config = dict(
    num_hidden_layers=11,
    moe_layers=[2, 3, 4, 5, 6, 7, 8, 9, 10],
    router_score='softmax',
    normalize_top_k=True,
    routed_scale=1.0,
    init_std_router=0.0118,
    vocab_size=8192,
    norm_eps=1e-06,
    tie_word_embeddings=False,
    optimizer='laprop',
    beta1=0.9,
    beta2=0.99,
    batch_tokens=131072,
    max_steps=4560,
    dataset='wikipedia_en',
)
Below are experts of layer 8 (counted from 0) of a mixture-of-experts language model. Rows are named up (a neuron's input weights, with its number), down (a neuron's output weights, with its number) and show model dimensions 0-191. Each number is 128 + 32 x the weight over its row's rms, rounded and kept within 0 to 255. Numbers have three digits each.
Before each expert's rows: a language model's description of what the expert responds to. This comes from a sample of Wikipedia text that the model never trained on.

# expert 61
It responds to: Closing of dates, scores
up23:145171120126078151131187073075150137133123112133161121166113121146158135181070144137228176114144172090137129126160134105166110120146085192115148121095136148180084156121055116095171147143130054118134153099144148124071114096144077141117129151129170143134121130156170112170091179110074130191091093150094095170172073136132079157117136115150086161130088095146119160084120175141116178113120115116094152172157102124126111115120113133092147075067079105147113116040099141120127088142132178127076117126177144069120090201135143130085145140174156128160082134120103191083131132112128164127
down23:145189112111146095109146124113127128178130111136087107150058106102133062210115167110138133160100151121140126115119145170120095116128162115065101100134154120174122127122106121167149113165162101167142149116091126108059119072137150145143107154123129048162155105134179160110140170106156164137071179178148166130116114095113085163108149100158157118190139138099184115096155166109078110178085142168145103034150150144187174161086120127119128122136075151125082162112101116112127119160088115125096139093148087102127027141115127095121111132202132088191182119121148160120089124152122207102

# expert 49
It responds to: Paragraph and section starts
up0:147136155086142194093171153084073136124121123092072114151159095119096055095131156164151157094143144165150181094151049211121149112087034156179139128116123147183116130150084112140121149166144180145148149108142102118071146089141191135182146144093140156123115074129095133117152106093159113156147158100129124168118137180109103098149100072105226116139122161174142163129134165122135158139059155113097145087103161084145093138125113078095144138115129127206151155139138075213135153098134102117131109154091128090118125135091108128110115116093122113132155172161112093140142173147087114079
down0:109073157103097106101129092084125169088125104188198136068127140109156163114119133096109151063148108164172095095087172096127141127121131132162132176129184067108146182169158099106172135162166113141115123131130099145170139137131176078089156163146153094118129099114078137120147089138164143172152153130128114069148171144087166091117127056152081141114097161189141175099124151143131134159149135164131112084102139147060117098130120083065090189132097126174072161120106117142103091102130093149131102158121143122193122115125102119112119138108148152128134094061124050177115126114239179115

# expert 57
It responds to: Table cells and plurals
up23:152149162128126051106119122096171103145160153087105125176120186228110133141151176104091062098178121083134181090161048135127099173106116172113153163101125124124164134109126136097160146131105086083146201089177150169118154137126103118165129095170172129183100100071092136083151170122106136149096117088084163103076125158135092139165075103133060104124091154146088167131115184108158145092131098088108131193152106107161119129153086118164131124160145074153130087133155166165151097144112119169125105145132149109172175183185164147149121124102103164148099091097144126119148145116126072097
down23:160162158117113125138196162083167112141100115113147114121132082143149153164068173088078122160166152109129086110091109114124116136168121208101161111132148144172088073139104151112102140131118141093104127178176128164100162107107090138118153116099079150135163080165057119131136178092078117137105103160117121197114140114181109117069103096109130108148180115098086162122092148119158109210097075154096123115113112171145145110154117111130020074114064154137091106193146154096127120155106117135095168105103135110085166107152082097100068158064140113107165148135124177083112119169132177103

# expert 42
It responds to: Prepositions after predicates
up1:109136109083105106103178157117131137130079065172131169193135093148124111115143114127143113152167140145074099147115156180154099143147136123114157103089048112134173150126180138108131178179104149141105121140129172108105102100148119152133158121128167090091051137153155115105170100144179133091133172178118089111171060089071147163143135158144087131144153113215077112157151122087130148133132167119172090127180067182125122133146124140114123191162106162091146124111155165107087051106118147094081085151148163135148060066143108189112111066075113103101145121172155138168116136081113123082
down1:090094179145104056128142160122108096177143168142165153121176137079169133040087123152097160179119104172117144138169099125130086155138143168126035095154211117149073116109159090147108136097085118151124116100111095187098106110138182127195137110142137146096100107110130122102111120131182170085193127117109112128147097082044116101130122135131129090103183150075104131157156143147072141175139132118098160147136122141114148112072142165167089131153106156091151186150170139155161120167147122125129163127149120161125139164155100105157155102059175071129148075193140160148109181108096140117

# expert 1
It responds to: Proper-name openings
up1:168120095185163140108070140111130169115097116158133155164134164134176209120047161143123112115085146145094121078109109085092159170183077106155151130134132143081182135160093127114118150136095124116110152129163191108057120145150083129083167131124185105159097169150168127105116091120126145125077153122105121154154165135124151078147103084119131182129115135160092151121153136097177129161131138124152153194162143165105176132101149115153183139161118064135123118101131077138095171088108200088070141095068097124115104120109134188125107164128109031156187083118113105163129158175121154082
down1:119082145111101079071160061099172142193197173147139111114147076045138121130115109121164160220163137175120152135173183095113100086158173149101054148073175105137089087137098119109156123148101119133135094155070162120110045096095113143096109127162084125111097105131153112126149168152091129135111115116104117074139115145162117148105150157080119134115123097191135108120075171078164128099097112176139131138109117134126153109107114175147165166107123082123182115115113152171109170114134119157096075163154120116107178126174125125120046141052101136132126160157122179135086173113120120102